python train.py --experts_per_token=4 --moe_layers=[1, 2, 3, 4, 5, 6, 7, 8, 9, 10, 11, 12] --routed_scale=2.0 --lr_router=0.000596 --vocab_size=4582 --batch_tokens=65536 --train_tokens=377200000 --dataset="wikipedia_en"
Below are experts of layer 4 (counted from 0) of a mixture-of-experts language model. Rows are named router (the router's row for the expert), gate (a neuron's input weights, with its number), up (a neuron's input weights, with its number), down (a neuron's output weights, with its number) and show model dimensions 0-255. Each number is 128 + 24 x the weight over its row's rms, rounded and kept within 0 to 255. Numbers have three digits each.
Before each expert's rows: a language model's description of what the expert responds to. This comes from a sample of Wikipedia text that the model never trained on.

# expert 22
What it handles: Capital-letter acronym pieces, digits and institution words, such as US, UK, GH-A, Ann-ivers-ary, un-iversity, series, School.
router:165087139107095165082175108171133170138138099126134118170129114138172155123165145125113121099098123106174142132155126141160167116175148125083149162154191143150089119106126135102104139092110126077127113149107153131109126091152114145105176134143099111153146121121140085151137113111141119154161171113128135098092130098131168125138138161132120163127157097097122168159129155108177161158129140128161161155105154098098114120132124169138156137143158123087162116143144146099114132159107151100123127116099113096143139132123158116150109118133132137101100155119124106098160155174120121123127130137119171115101122108119176099123127120149152119147150155107158100118125153154109133164117122130106144121152128095091097108174130124136133077173102123110114128134131168140156132090106133
gate2:131107082133167124132106107149156133127085113096187119155080123131142131116140136152127116124115123136104141104113139105095124147116135138096131167135092155146084156134095076110124148114125116117127144128167201131096075142145104123153153104106094156101157124094120126098137129118127112101110159133133105101097147135168175149123133137122108131167081119158132156080168134159111132099146143100119168129107102118122137138087164146143116135114129158141144124133136158144075113134082127146128103116105121166143083142144106172106154112150135127106141154100094138114143104103147141103109126120117135127102148123091155156139134173138144148125105099110160108118092136124134107105150109096098179156160135133084127157098091110112105173156129116127132191147151102103118077122132160
up2:124128121153078098133132156150140119107170134123134108085125096128132129139157135124146110156093155152128112120119116098128111114133148116130145106115127102088125107101152120107088167130126093138108107153075125131137146122116132125128135167127144090154091069149083122151128145125121131164115078135100150150150095098090155143123153102144149101105185122114155102187083142095095050131126138118120138080152109137104141109163087145112136082131128123107127073111150110145170153117158134134116100121161158123146126123115113134185114105147137154124149128100132126128097111111084159140116146134139102139115106093140109105152131098089124112118142142111106119097138106181105164151131144146121091124116137129175143078109192162139166086117116101130135148133133111112109148124119107
down2:135136180105126138122157163136154151152122134116121142139108127139113175126151120084141150123137181121115095145131148083122120117089100156144114135136136134137146148130116108130135098067119177088084150124170136167096147103107170129127188128152099120125099124104137101114120165151144103098119133146106152125049126133120097142150133119108061136153067150159098179126123102110125151094092142124162151132150154145113133121133138140150107126126117157150143109133158150131098105124106114128126096104091155086114158104142115167140153184127139091162139138140102151091157147088097111165109125171131161137083160121150121174104124114130128095111099109121116103120126125129095150145160116122104123143129147149123109127093132140132142153147134121136095102128125091139157132116086168
gate3:133092070121134115136124094180154120145169101125126120134145119131133127105132125148122105108155153111139167172153107131136120143128131107129136145126116128155119135100153155146145078115152194087119159101100132110145119118098115127121134127096132122114127104124081111174120102109109171095129132130102095151148119148104163109161124163162112142122103120124091136095134078128178076191118109097151125142142107121112133104114120147145170141158072154146120140156133161105125155098145154110148119117125121103168121149124117137157091095135116157138154128117103112110119121105101133136106134141107142160134165075090120096089124120092125108129117079125205136153144129102165159127114167135127103161124149156087089120090162104156121130176119104110131151091138121143128121100134151
up3:109120109107092097162140121124140172106099128157132156127135179144127149152132128146120151112179127125055156105123162103139110151157137125133124109149155133108141107100154097126089131162152113126085152166136117124147130091103083095166123169132123096121165138166104106071132149109139131138105158148085077130126138143099125141150162122124139134159107136111107124136114075082133093082129147136085124154130138113113134190124091132127146145140172122142123134140163169133172125100145136117143125095146138146121134097126089129151134099130153117147098156122138141172148137144136166169132128102115151115114135126120171089136094115118133120135166116153123080088116099148107105119132108133146150119150107130176156115137101115103086145127105126100134111152191156125185138110115111
down3:121133126107144132155110152120139108170108163154121152153110077130099085112111150105149142166110103126119183143133137131106152095128104117121125157148149116164136140149076129123139186144105075167163106124083147156150075121137129120095141113146138187118081121140173134109207142114160117130147086128145154129128107123154097130121171090143141122094152133104167121125114132127163131088140127127097137141118121106108082159122102142100081100075129123133165133094118119164128151130131156147134099142118103109126128069155136123104107136133119148132120129114107138147134142120108085189169132169122099127150141170109159136152137124166087153153167154143091135141095141109114127152147143141128161102150162132121086137102127159116120154106118142132124133135135123164118113138125146
gate4:115123113158111108142138156122142129105130111162156080147090151102122113118144103107142134140113127136156149108114138078101120154129104102064088124113172178104101164138115101101148123137148088115106152128112144100095146137134100126105120157133139146122140079146126153119137166098160114142146105167131170164109156085109122112113161142124112131153142132127140116108158158101158104123121146146147114129131133114121157124121099134131115127162137136117186117138101153137132115139122140156095135088132162141124148171126141130132074131102117101114135150185128140153146149165134206142110129115143113144150112091116101144139154171133145123059096130160157124157126126177163102133125149108098123121113104078096133092128116160115167117141054175152110164141111116107105120109150119
up4:135126148136143156144132127158135118150131128169094145140141121160146126156089152148078094105148110098102128137106157150144084156150117148133108124107117096129158087123164105106176143131134157153077130135091111103095133144118133126089138159136135134125168103135108106152111137137110091076133128113114100089143104145163084182106109128126100142090136180118106095123110122179150114158155124105156088117153137117116129127139117130126164120138132190164137154104141129121111116101106131104141088082134120123064144154118099101145148143138089136122117082132095115127135088125135082134135159094064183177140131138130131133136119117101113111159123127103118146152129094100103133131138096139156119114130103062143118138114145136116099128137132120118131079149106151125134162175118099
down4:151124137143115082094134148109136104150103065093144117146134201140154070139114086162102117109130151103134121171113107123092131113158108145109147107112137136102117153160141161089130108125106119161141132139146107109137102099144138142141096146125176121130112094148114114083129111164145114102123114139181083128110132118120135125130117152127130097190175119072105141160142094139146106115170110158113150138118071128124124166190167149146098172128077124117135140144135151126115155134140063109094113133173119134158111132055144112136085126123120134140139109114124103102099101149145092082126166146129149123155143138140123113125131121121119130142125099132094156091125122119139115110120123118160092135143120137128129122152129108079115151162132117142112149168132117131142085127112120
gate5:112117136173144120131153078110109119123131122115113119164110130152122106106143122154119108124112141111112136136131158134166066112130139074181145158082124132126123074133105182131128131166112136127114136102121132101075126172093129145118158144096122136131153116111132168123144161150137128138111078130148175099126105107126137140140123153123151142121137127145147170132123148144088121115166119098139124084142141141162076154125152151110100137110108142107178093117180087105130128156124106089103123092117156102162102140117092122140162156134098124109122098137153200126141125195135142129100107106101179128148149148125135122144131120113128172165122104136080139141110146131100145147144128108120107128132125139115132143082135082123135129143085172156109075158125155142151170150137148
up5:126134160112123133136120118167142123167136134139086140129143129104161146132112097127149145152175168118178156181083117137116132144101116104160163149132128135115111113136140140096134165125108119117115160156154166122079141170138161130149154133155155158127138088126124106108124144143106138146102104215128111140104122159182144154121108081144144130162129130119126181119090129103111140184102147123132151132123090101112105113121135121156139104092087097100131150172108105174152133134133163093110137108162099168116157121096153108118133108098155140088098119096082121124130128107148115136127122104126121172128089105139148111145129122153141139193097142103097132125147125180128137142139178105137114149145125169123143130135130092132139128127179100101095115125131119130086137155146106
down5:133109135171135146115150128111135134122167126140106108115119166113113112125169141145115107144107111181193121121140131076139127106160124152145126131114133135120163077146122143166118116158127123097129101095114112112121069149124119140149152157144124142113131132151109156141157122137137066107105108139146147125124107092039122099089107129093136097119130122117137130174125139152131114158110135137148139107141145135145080082147105150110137146089106105118128111140103108068132121150141107126125083102149113106086121106185154127133109135131134112133120117146127165161168138154117121117133092169118135064137085154158163161147137109127164184127108102152131120127128114064111130139142086105093105110155147089129126120121102118115132089103106114154148104123106147148171082141110138
gate6:160088148143136155118120108110128143108143113091162124146146111126111090119144139134097097175121140139076105164128116136138102106143091146083145135102187137139156161103144129136118101140117133144121130119186099093132130128165155161124137143106165111142130143120129121132139147149127124106135098158197141130125146117152122156137130136109107102141101099170155162146134138150144087138113155121155147118112112178100145157135144103131111096121119113124155123162098139105124112079132086101118130097130120126097100131103124131067155123178089140120107160124111153101145096145094177165133120179122152112132161144125101092116131125132157141078114127098111150129115108129111125123157138134147126181185129143147111138130115140137098140173105091131120097121146198140094135106082185
up6:130110137108162133106113104100134126122128152127132172133142125184099122159100114097117135125135147123155097177081133156160153082160156147139123141144129082103104132135101130133109124106182116160105189165130123149155143096163124144118143112142114143120153152088091145110185138110088129144103108154155146153144119126143133105117148088119084128139146155124149152149104147130169096125141095150153105126143107133086103099198165126162106093092132120130173142127117116181116140119105143107117103155091133113111146118117113108094134129119088144106062130131133130149173125116107168118102110095118116119129093130118111099158120142111143137125106096165156153101109144126145118137139150134104116109089132124087085100133152142143098139127052103121109143122131107113154127170138137
down6:161075132125134111123107144123125154123125195104088137109137124144127135123088142134170119101173111123100139089135143118110104104128143133106161112127109138129104120146136116108138150112124119120137133067115129162089124119126104126142141084162145135119112055160144118089126192158125165098149156133091126099169159106104088096111128135149167138125137090100123087154113128160100112187133144154123129132128143099141119140106127090070163106150134138153107094153158157123123154135125106150137129118173131105125141104140096112134137125115123134138123080112114108152139094115181145140135109127114142112081140194160161105106136114166143079117145114148102148133123129132093160115121137143135142127080147164145131150098115072117078112126140137128148118133150094156139164127098132
gate7:093104147121154108063118127096130142152110102124119164169167139103163126152150156132116166119078145139168139124137150171106110088127122128132127129142131120148112128153118118141109122171084111138125114135136136107124112137171136124162098107157139163133066094122132150120121145158085124151153155141174116138143121134129126129116113147162133166084135155154106148104163151126087149124148104120220115156091127159115123128114151098136117127111113141123112126135143082091169154146142090120150148109126107131144163098127108137147143086167107128082167109113125125112113139144104110085133091115142111136154107130158138152130145130110142125103140141110123137116101101112094107181091138107127103121116077159078174155119157111136077139144163156124111181121147157138120131120096149
up7:154151117144133153157149111177081153114137113133143077102134131149088124109099113132123112121177102094108128140133130067105146180124125145146119096121150143115136132076123152128137113068143141107114127115133113131130124111083146130134150126123135092106145140138119115171130130081167151089135151124096109136146140155129126129143133135062130111164114091103137097176121076146159093136106152123050138086141120120156166136127111144103141165154132073121128145128099198138116104099122153132111152142137157119114111135178126122109146151084132137147123155132108117139120142110171132175119151141133098122144158137092121115159107117116131097156126116161111105133151156104146148078152106134124148118143170105143109104152095136105160124091121081135123073115116125123130125145152114
down7:159136132113105106115122139118121125104100128108125120130121137155154160113094092121113153126098148116114108138146150158136118093185138137144096119163142110128124120106116133098142131109160176111122158103085163160159151126081118140194122143106128103174096128114071149144103121172138097144116137142134120134108156109136140166132168171183147120127157116155167108147127143111123162110123111154141160112124157163118122129177178100107111203115122164143118152114136145136133118142139102139159137114128157088156064140159113122129073110092122153154128100121086107098079114125116151108142137160127102089147136102159129147184111133150111159147119142144080125097170116149137108130138091113119134103145104119118120133125121122102120161135135122151144115167104135155116141118167086
gate8:114152117087121105124130123138100104125129107183164138134117065129157141085133149148141112124087118107151134098102142128172132080144143133100092125178141143155111162126154131142073100153116110098135095123138117124120142108162178126150158137136161126145094098119160146125136181109154167107141116147104148091158119139099173174153135134139126140099111143112125116078155140165162145147134124110123173110160122111111119111146136120105142098080107156126114189131097102131116127119127130121136152177098134145104189122102156124158136119153103168148120128131116094099146141134162117149152115154161131160120137097125115148107145128152136114109163097122099176129122137138148106141165132134154130167094115147126121118161095118154093129173122125176151159143131159163080156144132147
up8:127090167123172121179163113160177110151108185151142125137115163111118126072095109123141141148064143144129088105154122128083148115131111099103101155167136102099108104133148145097111124146110099150117131139096105129110068119129130143080169152108111119136128125141120136134140086148097162107145119136127172141108161151147135153136132162102117125158122119146140077117108109121109146093107169127112141132123141160116130158153113114101105134133144105085179120141084111129098122164101135113126152151161081153176151134085135100149105104102145115171128123152137160087134120146148151095119136131120138145134070114107133105148128138138161130094147117085148169147124128119110093143120126127098080105132103145148113124129153164093144127134114130116168146153107152147132096102142163
down8:154122131144105099136154097154139123096114114058121125130145165143139095115133150139168118146134120101098129121105161102132130132123098097113127139148108125126117048130145151137163087098113129140111127165107191126169123134161086097131138132137149126143137141123074148128085116154099083128114145136136136114085084129151125137105118141110130157143110109120118162138132102127157145155140117136133111115118134097136118173108128143116148125149096115146111197123165155114128124079102141124128074119160143133166091142138139135104122147140194100141100098150121153127157073125113112145130124145180145134162103094170145146148079140125111168169140126160135109110147081134131168135143097107077135104127088142125086114135121118141149147129140131087082139133148149143135135108160148
gate9:158079117130120146093154133106144143111119129147169082109136088177111141151140107147150164144078170100160147154100089135120104098133113128115103145146080102122122113103133107097110113120103114103117140164114132117147113162105125151079122140143156110149146094156115121128143137121105079136121137163134115141116131108152140147090098104139134128145147160075128149131169088151078079097108142144102163131171102116136142116091131130119122110097126143141184098142128155128145128159096139155131134087111094166138117137150168139142126124113177124151155162127146111144089132098157156081104123098155127128137127120113157111143109125102150177079150083141124089085129092170138140133113123139133170172103135120165135117126134108138139134144155111144116103189153151133134121104127156
up9:170163103081134125129100121169101120148146139114140160202138145121133090100118147139135142138131127156131148153152101095133118131156144155161140150112151109085154142141106168118153154109150134105148088143128121138087112136122109151140095141102118074137156135138091133179100157100105150177091087117105099149114139118127135139127131152132109134074159069114124144125122142132119159086154129110103091133110158131097108140124161110114117103122131110115113138122124156155152124149085104134111074141170161101159125124149144146123127119141108110108170124139189132116106143123191110161140120115144121118119119126144120135154141132068126105135160121108151111101104134166163145147179137124120120124174117131185161111143107145122119154119142136161104138071155183141124123139141101
down9:088136119132147104121101137138161133135132143149151148121117107121137137141144100148116117087096145104078115113141103087151111127129135169116157083125147126124107125130132134120095138162143094130154108103127127169110155125118118117074143138151150113127123102159152133116123098143166089149152166132121107148137125110124183142167160143127102073109112120169128126117130132160157132118174099175106088115167113143169141112131130162073076139124099161140077127109137113126136089088146114129139116090119122139155176137119131114142142149091112114132122130118152079108092132085144117130171151084135150150142074125109132102076106144143100133112111139090084121160161119169115130142112114143129107130145161085095129102070147106137171144113139138164096178150143127124145100156130128
gate10:129118157133121173124156104107154110124142120108133127110128130135104137119113133099068133116116160223162097128130164119134133113136162130129095122115159185152128107103136132146112154110167118113071156110151105134087096157115158105101139112109171112098137173106149157105107142100159139157105136105096137132097138109116090112130132112160079091118165116147156133132133163118134139137150155116144190132111132146135127116133128115130086120094145134171139083086131076146127118090124149091080103106127125127130127105094110127144124138115092130117158114134150119113123161135129152112125155189139130111143084101144124089130118100115114114141129088114163112089131079171119154115119101119173099089141174085115139128116137116148122127119098111114121126107136117110095120078133117
up10:156139124127114143118114103152180142117110113140142129090138160129126149095115126099104150142119115137170095111094172148095107126096181124120095169140114160132117108153115133101093132112173107108108084103141121122086082122146151107155151132118121109127173128090125112153172113149109143119130159100100160150153121076095105091150088130124097102161172109093176124144111143100146120116157135118155157124165134178107142121120096069099090114105130116125168116133118087153125166107160156096113075113146141105144151108106072136161115124111115128148099094107148100122127157146160135157174143144142146118155125150124144135136127134111101133128130115123142175116142123133136169163158139116110103121133144125157088119141158136096119163110129127137168135107152106105122149099082124
down10:112122131106134111142167156085113117113153168120134119131136112112100121086154150159121152147134111153155144151130139143129121129137126183147173128127108132114127173138117138126157129128107112156100113158134077111126126141079124168132129121089095146152104099116136110116127099122109098101133087095096085100125096140144123138089140100118113136148113133114149083088111117148086180115130111191100099160115143143148117123155159134141158137116139109112136118123085112123108132126145106167140154149109133117115129093135161191138107162143124151200105158144120200169103175121123115147146131092100116097126124135112104094116106133143109118144105135156127115134130152098105107124131146173108129171081114141124172184139140130117132143107093142137080182115106113149102126110096104
gate11:127150133161152173095089122082123115136126156088110129136120129135138085160128126139103151107157127109190160142089086153128076126151129142107126152145106091104106121148121136115125115098077117140166113106119150125118139164134103123101136148123123184109124127108127116081117145163130139141134123130111086071155113143153111137094120077136111092143102106125136137144128053130132091108136143117100156153133134110144174160179119116136117129153163154080174114125141131127135139163125074140139129126148156161152073153144141111157115137100138123170150098119123097154149130109152121134166125115156106121150129139156153104100155120144119150150052125129132127151137132124124114104108075136168128131092123136094124122165151120144097137113118135115120127137128129126194100137178136
up11:114090150118104110189135157167121115134134073171144145135128139090126176091119121087117089163145133141108123109140172109101150124131147112119118133134166117161145132115137100130128129165132134110093131131162084098148102123162170130157074118129136084154126087116157121157114128074131130117167116132122148172127133123075135112130117167102132184125128143121129101126123184111122121132131116139149100116093143133142097129084107149099131122105106124167096174103118147111128140127135177128082116158147093105102170113101110173114124115113132132104098140153136159120114146146108136159052160139128141139107107107104133163133119136101087123139186098126113118134094103105142143114137180126104091120139149130137142138076145138104140141135119134118156146120122155135088142111112095
down11:099109113116114109121133122159135116132083087137093111152114132138141103167141102141138129131114151181104124127156104109151134148128121178120095180134163104104153138110120106152116145105119140144136130117104071095101076142083107176115178123083111121134132124146145122111132127109122183148146146141143119171148099133113133168105153119141089094090165140129132142108111095096159103110109152112149134149178151134171131159128083176134134123137123128077113133119104112079134108185118127132172101141143110140153120142098097131165151130150121148094116140108075102128141145135143126185140119085118117125120098134121139097102112126082133090143095132127159130147112099129121102072149136092120122111150147142111116128111153161113130090124144162130140158116148109174158089112106109
gate12:141096092161074157151122098117144133105161137121174147151118124099108135126131143115128145106143181132167136089106145111105125156110160126156122117121130176134129140102140130106155143085145096123115144146124112099145148112151128132099136081162120161161132173131109130078119107143112092102132112182128108144129107089087170108103124132167113138162130141133117106101151125105128098166126150123165109136160150121148149152131123165153112163130139091170167158160119085142124093129135185139115112103136091118161108068110136120088105110099174132138152169092136112132149175124135152106189145137144095150118157122112162109120151118134139141119126123082106158149138135120143132125112093121169113131154129114134153154100110083149104072145104115146152138139139114149134127120159164
up12:135073093123109142158111151144150091135099117153140132117127116132120144133099151149155120114159136132121124077103158154122140123124117098134182104117136126126088110081112160129100133158134121109139146188091127102142123110104105113121138133133183146122101128121071143091156076097126139116138113165157142147090098137124131113136091134133114085107126108127154107114148147119150099130148127164129123138143072119128136124123122168153160158138115128137090093150161073130094143093097160093109098096125111128144116128078097114123113131104163158071157133114121070116148152089138168136160141110148100123130144147083153146150110138104103141154171146129149151176143088140143122097171142105157126105115146104122131138132117092145088099147119155110174110133125118146117147129079129
down12:110096149127097106126124098131167104099141155123112127138118126104111085151128131111059142185085133177100139097158150103087116137155135123148116136129123142122115140128147131112143137137108111121147136173178097149107155100145098148125131142108135116108134147135144118107144157123141117177129129132148162136107180133156092118106135168149118110134127144156171113145150104142121145131129112131112101153147131164082141145145100093118142134120073144101088135136118143107069109150117128140121142163154131131135126125100152170116116122107146177144144110090126102103124131115149071167137164166100164096088098144140159149112066126115126177122087119148116135106110108139078134142152146134094093118172121160148107143135114107141141113109158094125165091114090126169106166125174125
gate13:157103123110104155132110151109150116132096145126112074136129115149155139139139125148119150120157124157169145127140150133143162112115128136125116139123156103130115118191130116129144167151140107091119127144114090177160120147146137137143112164177130152161115146160144151122141131120137138143180142151107170128144106134123118148106112132155150085129109150106104102106117104138151111108140142147092111164093142117129122128097137130128103134154130089161156138164131118146115053130095171161130139180106163128163097160136152117114167111105125117161142122108114106136136169147094157148142107103113127127140120114066125169171091116095100158126143138080174136135146165122138127162144148144218139111171137130121181085123108151096110160092130118141120155133096141115136090116138141
up13:110105135113188112124155166136109147121125129128170141118137128119128197135151169125130115091129104111099154159098113139161106160104146137133166177150085137102138161116143093098112105119146122116084138159161101155128127159106112145151117140156136154147107137110121108143091139122081129142115152122084106123133109150131179169130126113076156091133094134158118127119151098121141102105111128110108141080169151138119138098130136095107152153153142126125095148122147091129116135137132110114096094114083121104133086111132126093134133117174114151166161142110106113154143138110139105132084078143120095146134131095102104123068076074144157120148096133121142128100146122153125137105120097140100165109149120138118153121127097127146154163120159117111189160168139111136106082111132137
down13:148154090099163131050119106107150151131166120152126102134113156128121117101126186158150145150165096174113114135151113118133126097139099151079097150122089133137139099107108129112122112140149125133088130157157132101134151139100121131140129129143076133131145145123108099119155135125151147058158112138125186129125138062124106107148116097131162148117178104104113115142155144113096130151136111122131120165112111136207141128079112140097147130134133131120146145139142105084148121130090174114114111112132154118072144132122130161087146084116138161104103083112126102141157092120141101141115114125137119123127149157135168187111116127120152125105173132129112169137103141141103114144160083123141150141113137095094108141134132127140141142140147139134078119131121116114099132098116180
gate14:181140110104135165163102135078093187125122159098130141146130098143116142147119117151103149146104110160152133128095182116153117114107192107140139166148185124156108145106177105142155100113118137106088149105121101139122156110155131113113146107154137139132120124115149121155117113109147110125150106144096092128064121111109150132137150189150105166134105140100126163173126117167098123152137107133116092143135147157125067123084097110133091125130139127137097124162132119151149151116124106115153169126078110138123106092153151130160146109095167095134143127125120140152126141174133141146133166121105110090142115085127154145084093064139118147147115148105098091127128126137096132110132130174141120122140144107125143105150130159131114127150084104125154142131119081116140108151109134
up14:115127108094111105093120176156135138126111122095101122162075154128156113147121176110138083168128165112140123133166126137167140114161131110131170118093102120134124138125115112132101138103165136148133119136155119125136170150118124107159108124145162109058074116131105128187124128167137098139122145124103171107115132169139120081137174102159099122119106094168138118113146124167141130055094132113110124098127095111168133144135123136162118096105117185132112134109112164146148157162096153117129126133140121085105121126187131136121168126169140111148127169117112145109112118109120124084109112152118112151140118103122147121123093126109118134160151061165111108120120115137169145131092111109089129117112121142185148142142127120124130091166146128121135110105147178132140138146151128
down14:118117127121143117092128113147111104122125119145144140104137130151118109095105150155130121120161124123105181134135145134125101118091109132138141107141078145128162124110130156060172102121176107139120090092109128111135147108088117104107128102126131129118117149148111144089140134165083121124145159120099094174094162135131124106157130141150097118064111178133145110129079119119113142151132124159157124115168110127133168155143123136110087145163095140085075150159115123156108142152118133087130139137161123188127124118096133141112141123141132125194110119146155139113149105166103137167136135132156101127156111166129153100092132152121116145116108116170143112138119106141108169106144136107121112149113131134138091070099143125134144126108099103175140116058146089151075103154160157
gate15:130155084089111153088162144120111127140134112141135104137130135176144113120124125174112112151099170108129091134088128120117149137153103123152136124182098169153117108167152079126113107127173114117149111135123141122146156120114147106120134115183125172155130132169126133137096123135120135119117125115090131131124120098156142164156104130142087151116169167131128132149163100128101121132178123112105095129151176102125124116098160158130117088118129140090151147098064136133140133140095171136129200102121117127138089076137153123151091137087155102113100124115122130159119105141147112130114115116151123098142142150151155138140097109156093140127143119104148107093146135139150134150122099109160125138135133162062123181149152097090094141169113106141170095156156093124129101102151132
up15:142148147180126102164115110153158139107130158154150167135113135148145171134126132137145098162128125121103142110151115113163123104078164159101104100161141076127104142095126125117151104107119123116139088140163148126138104107126098153137121146155139137125081134140139132096173088148145097134132134143172149111111092155102133140087106109142147128161104109126054120117098145164168137134106084129145113099130102072158137117160128090103159139125128087135107119169140159128147091107136113134145098142117094173143158129106115121104152107181130091169135113141094126132138101123102124141138107108115163156108125115131126107151127115140131136143098150137157097122131134113095111108146183145128135076145122127158133099082052144147125136123164145151136146157116180146110102099116123
down15:150080107148119107154132127100134147133143116106146160146134120145136124083123160150096118121107128097174122148131159134132138118109089110200100128127137146140162140137154102118116139110111160144116173152131140126120131141092116154103154109115158039137105149115136126122157113149137154141112102133138148110127106144106148139157146116144111141119095110116136129149111178140191145104112158097141123130141127090132121102127129154111110145070189121120142126152152087125131128115135111155157124124144158096201103129117157130128115148139098103092103136163104139157142175168102102115123123103091132125149130105122131109129105149084129186090099111101119116099143120130139149132149106117149107106128182110162120156087122153128102121150135103125187103082110169118088132120125180
gate16:086148158119125127124149116109094084151117134093164113138134103127121079158146084134120142192105143158150121145196067133130109120160134138141101142139160085100110137128170105109085086153130139120166144130113163128108128130126136125114157151134129146154125122088085152176101122125114103135157164152152130114106172100141100116112102129132113189124116108126143139180172113136108149104121166096156179134141133133132154090173129151121118089134150129102135108128130098126133122142143130123147106139113155137100092122135162130150163108139115145126125124144108123116098146131168137073087136115114131117133127125129137098123143149135119127135146098171174143120104136107117124153179144094133158128098100119150126168113089088170145119101101122092143133095171151154111080135143094
up16:079141123137130121138132127133132100115130168135143131062125120106121113135127093092117123171172150130147130099153056135145163112111173157104118146124120120132092147123149148071114124143159129110140131115104167109113120136100138147130159128122156113100106118139120116153167106111115108158162143146123172134137144104141140124102122117149132140151114153116139120098116111129129140118141166110138152126108154139151153102140135108124138140138103111116131106134131138116138096147141149159125079162153128115136129120117070073130162117133171146126166125110082036089135135148191127097133141124130122149130124127128149124093124111136105085163098125126130171129097113110137164133156170140117136104064096109134166144141113092104183133133139122131164108103147096152133045114172116
down16:208149074127140148132092119109164115117135135133141109128106155117124165114134144171116166149101148120133093143060116129079126133136131116160107125129122153157133132130151163176152112133081112093134126108157104113132118130113122126105095158085144105109133146101109118150137177153115135086108106146105126120088129125165137135138152138109139138186135158139136116118106132099156139099134119151127177072097072147119140110123141111110155110134111128133117159135100124135127133115080137130100150152132139121139138108137131139149121158179181120130109122131129132113158113116119102145125100076144126137134127126131110123107057091138153179117111138114087143133163146098151133180064136116169131139168113162155106121155115073159140151099122112159100128122110156123123128153158136
gate17:095177131178089149138186150143129098165161122109130135177096119151110155127112159134151133101092157117163167119117138149132129153139110121109130120157157144135142099091106139123174170132157102145113143111195175137126148142142132102120060149112086106111135181163093152116116158147119136146152138121151114119110107156111138151133120119100136129157117137128149106159124130151112152107148135047127119143134097140138124130154100147097098110123112133133116129117119147127158148168138150153118120158138135149107148121119134127078158113182108117131131161090162131120135127164120151165106148149099117096136111107110123112097153134099148102117158106121070093123132155139126125146136149103135108134171110085104175103166137145097099123129061118125145166154110132136148113129135139
up17:152100112161150119132157182099162142166102118149118128159128087101126124116140120100097078146149168134149152127125162159140131145158073130111102134123109124118123162128135131095145150134100147111111131159125080148097104141118115140121099123127163099151101146123115097133152131152116131187171115170155141124170141146133131122138146124116085111129136159124164159131156147191162159116132152116125136157164133131106116132134099102088130148135116133142135166087090117164115134156099182113119139164125132127115157145126102121116170168130091113094171156117157120089175108146098169122108169127121159162179143130131068162140136139122137123131151102124163108130128133143123122165131114141116112135132117075139153113139104179116138130118142120115203136100130162146147114118156145
down17:135136129128154092133118097138085110128109129103111120110097113171133121110131141116112131121125098135113144109129112125118153094110138157129150132123193182117111155099116121151132150134168065131128123085096157114101113121124092134163176147158119122127076111142113153102131128069125108132114105072140145119111101073115144106109151099118132113156174165108118134110146096092078085139088155108105148141120101086116160200165140131090155161111120129152127095109169096120141105132087108124145140148133132161122143140096089099117139125109114090152131124163111107127064149157148104136162117148084096153133152130133136144148114134120138141152120129137151109142107080122114156151152097134125147151146130151098128114167124124099141167139115152134150107093129116110105121184129121
gate18:114091127143117105125104062122137158118147121114087134142128163178155152145131133133122133124180115113113140117136115100081105141133162119155113154139160110113112163130125064142129130071137099135099076133095125131078168141164127096124137115155123133126102116118145156121113083120127151123118121143133138143088119116138126099150149158169110170097111138093151115175105141143138120158098130141147112123095138151131112092116153128145148161124129129074153134131167167150154129154144144141164148148157106123146145126104106163146090140141119137122132125113075139157151124086146125132098159110097093111126151081144138137130121064123135127150131158090124169108138138157135111121160149145167123111086117149071107135120117130103135170134103158074105117178154129068130142134145119
up18:133139117099166142069105095109103099159089128144132140097132110132122126114115091127166130109165138145154111162127122161153143132120128101067143112103092095126135067147134135114121118140107124136132127132155137142150104142139170101144116183118096102134085088130122126095126159147126163175147132113089115121138170118151100155124179123105144088134164120114125122099162177132125126116143141133139155169126121112118175116114127140152128139161091114136115106112104092128140135168152116147160104136138153136099140093166140156105107133123157134120123096143131101147134109146076107139105148149167120145106096159145089159147124156130094110148074114124136106144139133148140156132141164142101177155149137110177122133124145179128121133125193144138184122101110109112069093120117145
down18:147107136114150147148133094126129123123157113146115168151151133127135119113146104129114146127112079115139156148144063133105127122102136108146106141104080094131093158102109144153103134118121095159099104088089150148144145154147087164125137114166101176126119154094148108114108078107138138155142127148091091077164132092136141113147107130155127140110177151152107149127130101095151128135121101150116127088162117140166108101114127109143120125094163157091160087144151103138103126149138180153155174155133137141143140149128116127163099130189104177086162145154127153144109136126134062109109089141110137142159128135153129130141145118121095132103133117108125142130126096098077107108156149101146154105125150102059108146115129113106159127109158144104115073125111136130122158121127113
gate19:092145088117138114150136129161115095113131134145158129134095140134166149144106194128158122099147150134135138116121072097128124092125141129122092165141129155155109124117116120148084135146118166137119163112144166123118156160084126114118154145109112155167105158156110131135127094146103119168129125137118128118095122111108122107130117092190132118113111165132086144118167120117142142126116130086144181128122110058188104092106132158133155134119100123126126165135137159147131109129110162104101132142144177155143148094129116113181156099147127124152163157115106117087158145141137139151125128149127129162096124089096139108072087105101101148124121126134157132165119134132081121121106112102130178083130109113112173136113094133145100136079137157115115129122132151162083157104144155
up19:148127129126094148132123141126147174138130135141122132142143130129098108053124029166138138129156130143102134136143146100081144145128101109117168122132121080077131150110185103108150115112141129076169108128148098137134084111153124186120136135089192167109140128146103120115168168117140125105121110150134151166149134114112125163116109149132106122121153082147140112111157189138143168117139084152132131154143146121127146126131122093093097110148143127107108093150115097114159158135083105126136082156123068112122110136139130103086116107127115139108102073115144143128084125130144136130153144106085142129147127153163122183148109122139149101125136137162135145129144143135153128094132128140122095154176118120143146145129120122131136155156115104127159142144140151132138090139131135
down19:128133094111103111124127140113075138148113132149117145132121116103114140124123135139087122126101140093117109151127149145149140130151117102107114103115149102091189139114121123104158084135089122134136094165138118117058144071123135141168123141164099133133092102147114163139085083146104093116116111165138125100125145137113150126117118122152117134111126161099135158106120126117122140109090142139162087103106119124140117138138103115133163145140090154137161152105146187134097156143105115143104143102099129133163096063129153121127157119141151133143125147099075088121149105091112137113094110191128112115165127106106140142152125137113099156125163103128119145117125095155094131162096150180127139191162096147091109119163158104111134081112131106087096157161144112166145118109130146